python train.py --d_expert=96 --norm="rmsnorm" --qk_norm=false --parallel_block=false --learning_rate=0.0023 --beta1=0.95 --lr_head=0.00798 --batch_tokens=[65536, 131072, 262144] --dataset="wikipedia_en"
Below are experts of layer 3 (counted from 0) of a mixture-of-experts language model. Rows are named gate (a neuron's input weights, with its number), up (a neuron's input weights, with its number) and show model dimensions 0-255. Each number is 500 + 50 x the weight over its row's rms, rounded and kept within 0 to 999. Numbers have three digits each.
Before each expert's rows: a language model's description of what the expert responds to; "mostly gets" lists some tokens that are sent to it at least half of the time. This comes from a sample of Wikipedia text that the model never trained on.

# expert 30
Number words, quantities. Spelled-out numbers and quantity words in running text, like two, three, five, out, all, and number pieces like thir-ty.
mostly gets: " two", " three", " out", " help", " five", " nine"
gate8:483535501545423471427512456543594498470501455588514444497476553512463530513419522558530516475500527509462566432477508518671441477516578505548525532539529484392485460455493521510567486534502501501602467484565509568495455470512493443562478399458517455450481577514502473500527484475466482452555526494603507513468460456543515571477527464512585530449549474472441513567518531505533518530597522459516474540563484511466519401480482483504530488479515602500394469573466490496468382515511453469488494601493456437501410562480492434484627458603507526460466448535374503474526576499468451448439563528489483519474614489421455521487484556421508427408456522518426365547517538409522471600570509533501512536476546522483547405473407396484501473428468553369379493557445484474542510443511546
up8:446568450584484514570552492485574591468503485545405536566477471517433552511487495502550489511526583569524510583552478533488414510423556501557532394491492464516476444467531529477452512452513532409495603416554422545549453547489493480585489509583539481652469460507547593544375558549464443435533516569492465475456524412456540560445603424490508471494470488509502501490464444545552487456482510456578555523521554435559482446365463462584455510548497545525483467526536591567566412493471420523570526503512540517544558522493456408487477427477506512460505440562506392557488519494479493461480436524477434481492622515528473509430535554561569478516600473503436479501450539590555461543589554475482548557566445579556447494436498479437523505524550569484481472514533536583555417554533516

# expert 14
Brackets and separators. Opening brackets, table pipes, semicolons and dashes after names in lists and tables, plus verbs right after a subject name, like suffered, earned.
mostly gets: " (", " (\"", " =\n\n", " [", "(", " Although"
gate2:504549490493523470521569592426517516538455504579444514492443436553480530566522507453463398441487449474486497520485517526494511422520581487525472428306563486458412519500507560547439530582532500467491492523494531547508530488457635503440474506531509521507497427455462461540530518486527459476534599536550527451590330565503500532490400369536538492497493524527514569522561505455571406557481524479488466408552570416463439590518500567481485509527537524595495492510551525567526470501511477436456481604593543542545555593495572517487422494492554465466529515567540541475571542558430519435452555462517488563555546518478521515516555533536522437516464546524456456473664504618516435466436448528488566520494472534435465403508528517560470545554490473511570494561452498516414465467548444
up2:524515496432546568478563576493545455540502594482480483524546480481508510476582470578622503549658440527508567546510505537533485536522366502521476543544457527450493548445410575570490462627427533459374534528544506497493482530540489470490502498455556487494496462467417502514483493527543508539559493426493521563472538480527484536559527518491440560471399367483492412407473504553474583426594464587491550606453469482456551577442466401625494567553494444505458431456476543547550514530502446551519541524482515503484546435505463513484522447452566534439513542594484571472462603447534495509516433498461510487456506475499452467503518586534463471511466545490503494585491429466484527476497463536572420507547543456585585533363497490587595484526605520468508509404506490489553526482516576

# expert 8
Table cell spacers, parentheses. Spaces, closing parentheses and row ends inside wiki tables, especially header cells like Singer(s), Notes, Prize (USD).
mostly gets: ")", " MPC", "%)", " Apps", " ±%", "\")"
gate0:456564440511531493535489586530532481522551520514498458507379481539540410561477458563505515526489451520492372470580570445470524419506423503541530501385587512539518529541459456554487533472537518465584531559501546485540494490421548487527489438499542593605503530534482615569478469497539531475512542591477518608435554505512462450569550466474552477484465540544567540449577469544515460538551439480567489568473513393516450396490442495504523525488471487501431422498521561430490519562519476532510473507465549568570431515358468545507463548461526439507534476539524472482473517532575494385514520536577470450549571500437498611448442506499388475530471536493516533452420404457522419540528549531517516500507478550514581406483498503390512426464510533512457425418449502668540490419536450
up0:525526532522549539473521490492462514441368462478489537489484515530446515547522497540442509563568526535520442480628531446535430579548679534561467480436474465540520553532428521483505546584476531521547411565478527537475432522514521495458523496442450542518490548475460521389553584441527480510437537537519486522440565519562506588483491402546590441444471531516411389503467416543452470476531547481474441471509545451585483454484532599513491532401475513478487539467483492463502458489503490440460458499494554471478531492532592473521532433547566511486526441470589607472510461495553443509447509536504553560487580593494443456508409549397499497561544439475465569450550553490529501443451403517554520538446522597429491554542585523454434552373506469469446633505447540425469552471469405

# expert 2
Place-name word starts. First pieces of place and proper names, especially compass words and New, United, Middle, e.g. New York, North, She-ff-ield.
mostly gets: " New", " North", " Mor", " Or", " Middle", " Burn"
gate1:537523477462465461430505477552493474488438510582454505403428482499623453525440560433439431524589552472585455448569499488476506470421512456538523489601435505625544466429458530531370550564517450536523545560581479521516589519435525516534472482446479505454480423546501477569523485543541569445456505465644534459550525436510490490539536451489560605616497533529457514470546458483513538482505556575455432480534541470478544496465477471548475450476462460511494468496548458523406470560533492485493505382553559518508525563493495565464494499603568498466448516435480458548597550473463514492513408515416454466522570564464504461483472523526519463583570530519456480535507490497520473420435433526461439472424539396467498506604457437539606547477584456528520463427589401526548585530473589
up1:516593495575503436376532502572538564415610601503540547535436443476456531490451504423542505465524529507468445476413542559522507439497469516505408476451553472539473525464463513511517534376473498531489444482545469530502460521444418539556529519452607469497535434475388474519534453419541481428589453470446539557510562456531494523500554512565500538540584482526505549441493543529573533391461545493546590458476576500503547537452573472480497494473499524529627501481432528522455537572542425513427516546455424470597513552471538449548442536569491532492453516476487487370544551515488571441459465537479516599589538558450520511510457524600545537657499445493447482550517464568441460493461519493447627494471485513431526500457493459523420507525510382437493543483423459432567551477513483

# expert 27
Table numbers, letter m. Leading digits of scores and coordinates in tables, plus a doubled or final m in names, such as Sim-m-ons, Malcol-m.
mostly gets: "m", " Phylum", "mph", " Washington", " there", " MA"
gate2:459530486482561496525434424478566546451424466453535522409434469356503405534496547479595484555419497470536506466474435432520459492552600392541587495480552486471508430546440546460461443547545463559429526515382583424493543471475574553524494509426511567471441588497452492501503434465389561495407521551464518518516452529515564492546514579545534481598470458519581492510486541597479564441522460506470549519382443545512396524536572416511566574430499496413515412506552566504446498438513448498551487483479550473577556518454506490459445522564552522522462484461484537454508534539496486446450526537541514484465342473591515500519516470479535482461510493468521448524538500537579585550493434527445430493464518555530440580498425574508505563513531416548462425467459535454546523426510564
up2:532546534543469409476530545418396532523440519406568619556533527537591512530531510482461536591413541479577473460453499500618508464493566527622498475484456510513462490474467512472452570461578484534444563508477481486513488437549520481490503525452600469485499426493531575662626610530455461509427499580527449502532379549506512500492516447544456572571486544483503475502454564515459567564426480481523610541502479513564373514508485507474481557479535515476565552466462504510499584412487500487579458534465481475603552523446503382590554565430557498504507491454477577486546520522451488459515509556469525607573519482567558550462504474460521522478567615490490528503513465502532446593392495468486485450484494482451420552512500585490454612464466439508491540543513503462519538476480443

# expert 32
Auxiliary and copular verbs. Forms of be, have and would, plus adverbs like usually and also, right after the subject in prose.
mostly gets: " was", " is", " had", " are", " were", " also"
gate6:474550506568497491437466507488412442497427534585365438438473424421473530558533493500456542555397583480415567454492518551523531451504540602560447463453538386460531552532534555597473495465542548526515487464534457475545496515573518519420497410433502518428510476448448424385581475531488561518544547554577537486476465581485548581500424528457479509517555556444479531579525586608546591502511540511507519457563439483574495547469515430631523477466541524433533503472475404483532482540463360422447520426515561437463453544494578456452483518541519432551476625464517525512481502582525508548492528515478507528489424485461515443407489437556413487578561428552536528479527488509462485545461535504471545497432520517488422380469468476492550475466408563550471489497481516490489475460517501
up6:453547455553463436412419541502378483469569561617396547461466395459476520558469514481446548514438586529342487500524573537546500477556552571570442571550469467530523495504465528472462465459482569491482443471512554462594556489495510575427503393407504540455506516502431442467525456456511591533546507487546500442523513537456506538552458569537398522561535554497427605493480554600525495537530517482521527489475508485529540514460563444520508486511526522461612568449522470443493414495507367423496456437424561386438503514473538475463516467574513435529482583474556528483473529576505504571460540496444554630481457497514522448425470396546471465474515459500501542501571516457469463497449553506513541455474560577455470473416532540436545505527473563595496565489518576483446555449503484

# expert 28
Ordinals, units, quantities. Ordinal suffixes and words, units and measures after numbers, such as 10th century, second, km, %, million, years.
mostly gets: "%", " second", " first", " million", " km", " third"
gate1:471533492504437499447420475460471508543472599470480419490492487478545451440550507519455494477449533528532570496510471401481424502470482606478517512566480529580464548443565409525398566566512565512493548450509504553465565443386441434541498507513506554589496544497515549594495521479485495412578425536421477518484565469586410420479537455524503479550480422515527469540491569461448512587629558490537542508441543469470407483464461523422525496574481564563546493473463519561541504529561539556504487473453506580483602460461506436543549503521512418502490554586544421503587472567518578464574539567544466515582454451480517492461431623433597503524483507522567486500558431580443505487494545545541503582565394436584417520532528454544512497608573495569508543533487552544565513521520458
up1:500495447439499461498493600617456562495543491448461625550516467501439571538469495471470552462449490485565499471402445448477524410433516452381473462548422464399434522432501594498540555469517510521383457572522505443558589439504517530488509444369475481440511537463437512448498531528610477511487521513568469485334551385482504529485488452575468547500478513568478515479517461391535493569555551530385557463431576451539494458509488493504556528439544525504527510383430526556431453567522550545477423488492519494555465469581419523484454436526506552578520522471433507442550457471481533594478544477480549553474566463487453560451506474510600499557516534484459488521546539541493436540487559403497622477506482485481502510422518557468568440475514506476530486539417506513434531435478472

# expert 41
Prepositions. Prepositions such as to, in, for, with, on, at, from after verbs or nouns, as in run for, wished to.
mostly gets: " for", " with", " at", " on", " into", " about"
gate3:392486430490487515477518544546518503486463471486443561590454487464529547488485508551473549391516532495562543526586536493505503474488437509455521502417542439517548564459540538495535538441472494526431511402494566490498529520552502501477507462504440500549464495466447391525470449419535476480547583465543485408578440396548455369489526561510448415506535408510442516613476576520462471481486383564452431412642486535416631533528467427554422420524550480453422521531458504483572480514540511477468474554506439508469479551551519539530539508495522400505518493468559532501453436490568553451483511598525458486529513548515498580458446481532518353474554485461454418486553562518537563600552388527488472542554490477452520451480431421506524438517515515496484556554598578469457515482481606
up3:497519462484467559532499491491407590452525422486521543479537516476471500484481510450468547488536450569480690585547500491503469499477418507407485574465501469421456542497467520496507569443468462545504513467478463491534542533580522504490499479554397513602511503557546639433486506464433463459514530500481466661596564543535505430514458578475403441463481568441514519492578441485475506482539504497436531540469561518436439526421508499551494472528555519561534520516573569449496448562460351495521433541474493458485517477486435490553500534323576514609456466596414545517486458461456571489532537575560497532516492516496468434453474536483507429442450508509569535559452492421447514568461500467450530486483455443431476515526496607504488405485548570480487519587487451525403495445431527

# expert 1
Relational function words. Mostly " of", " by", " that", " which", " who" and other linking words opening clauses, plus the word piece "at" inside names (Karnataka, Estat).
mostly gets: " that", "at", " by", " which", " where", " when"
gate1:430491405559464419568491536446564413470531526542536557504488445522484564533536486498521449534511526536597498504465486539519477585497541548506476503585394501474517483601538585491527526514517484559539430544561516550485508554490477490477458453453454539516597435505538509473505540460519504407411586530517482447508403488494420598426422611482450512513461438387522517409476496530531529507531473511462452504391522478479599491411422488537487412549482580602433527585476552613545612443473426554461459562548518477545451545520462507537481531480555593492562525572470509391534515465571469403607521530522493478519588534463448475528465504517468483506527512604519485461450474484540570554486444509524471479628452460573577455451589478461509470486540472495537585419508532491523526439551522
up1:570540437448491507501532455407447555482482549413566465519517532494457544583491554458509458431471502554525547504513483472514458529409505399420467494497372492527579529551472541462573506441466453542529558556491420513469475439471441555566476449469489558505525485482504568546563520522551507532490536505583457455521507591582370567454612510462525509553566557617551478482452424562491498556546523498388530514477524444495525446487476593492495456492545483542534531615561540548512530444403382508489456521485487465637428510489499528553575391372538461496560432495543476587452485454450501494525563459483582452513620534504520498498566405426411501451532542520500599569556473458525484469480492499473556436513526522517508457470548459502564566508584461456495492519527518561450536425532460

# expert 38
List conjunctions, commas. Commas and and/or joining list items or clauses, e.g. Nashville, Tennessee; Hivites, and; plus the word piece -or as in valor, humor.
mostly gets: "or", "),", " and", ".,", ",", "\","
gate1:470543426497538490513570550580516466581580496431559465430536550506516576544528507490464484477477518483513486504504471581493580560481483487542462412527381508408482364564487528436559543496487483498523541571517575489507418569577592568541512569457501533534531542478513535504516539553511505466559461486508495429546437526533514570519389519527479456461526449547532445542491530516539574454508533458490503435560579531450518519439424593479470499506457536544588484531510605461456488507493451537576375533584525525477373488441509570483534490464470566435435461659462521542492521392588396452493458469466494447554465434507533479493522513510496490581455520400450540505544455499556500531501524482489660567621498487510438535584473422484550466497602578464552453468477515475529524503531456
up1:571425478541466523508511418446537484460500472463449452543486446478537410403538527560588509464481516482549499474458533427513504502569412493483547574477587520464546582456510535561518538522438553552507497405537503475470558521522506527472495461532576550497549428511453487426568450461494466505447532511485425549460600458487528548440530507512528370485426437418469451547465415473594449518540480552485499519535402512537508521529588523589523504504600520447452496473490427537586555492472612548465615482473566469551525512530502604483434497547497413504591496330449457416507458483456511530458453598526500524426565588556524528436504494459450482441558460557555478520448501464447447471449495523519420496419504437516508385458437584449572545469407413446428530547495487511505465491476516

# expert 20
Infobox field labels. Field names and values in infobox or taxobox lists after a dash, such as Full name, Binomial name, Status, Phylum.
mostly gets: " Preceded", " Coordinates", " Genus", "Scientific", " Binomial", " Phylum"
gate1:490527553611512531538601527515507573513469558520553509528396489479499555527508473530538541512499573606420527602573476448561557572478520560548478536493494473436550422551562441534540541496489485456527529476466541471495444498466528492475507511492487552470534620469478584519476496431547500564489429517483536452583483492583557538475617521517514507457528450348460498567539462519496490541549493426467554447581472497461524514455500428440589542569493485530410464475485506366571486375497384582440465463501552383551465505361557530491467491493554510463497544491470550455594461517548501520495433516570410592500475503424444489564529467416492507508448458523501561578519529560511478483507521477555515481520492546575504551582530461435457481460467580497498592436491453469463569366542496
up1:585504515481442497453505519514524541435475515466531486507512483559552516459509495537496413532544496493470567511497462434532485437538505505513497620406459475596506628447478505465458472511468479438542528568533568544495430515524604512609527584505485489490470528504427587494458500623535465491608530329465468527477494551466515361456534549577582575530567476468504491487392558490429513586439435360417471520493498572535542480376524446515581554434544587582518428485531473471475501462506486511554475461508567490572481533490496375503536529531516445425418551358526480483500526473469534498583451481485488505527475585556460496547493542492476462583498430485450531515570543556473495516430492526468507526506565547421468467530463555489516483539514490426512561530560520482540458503458391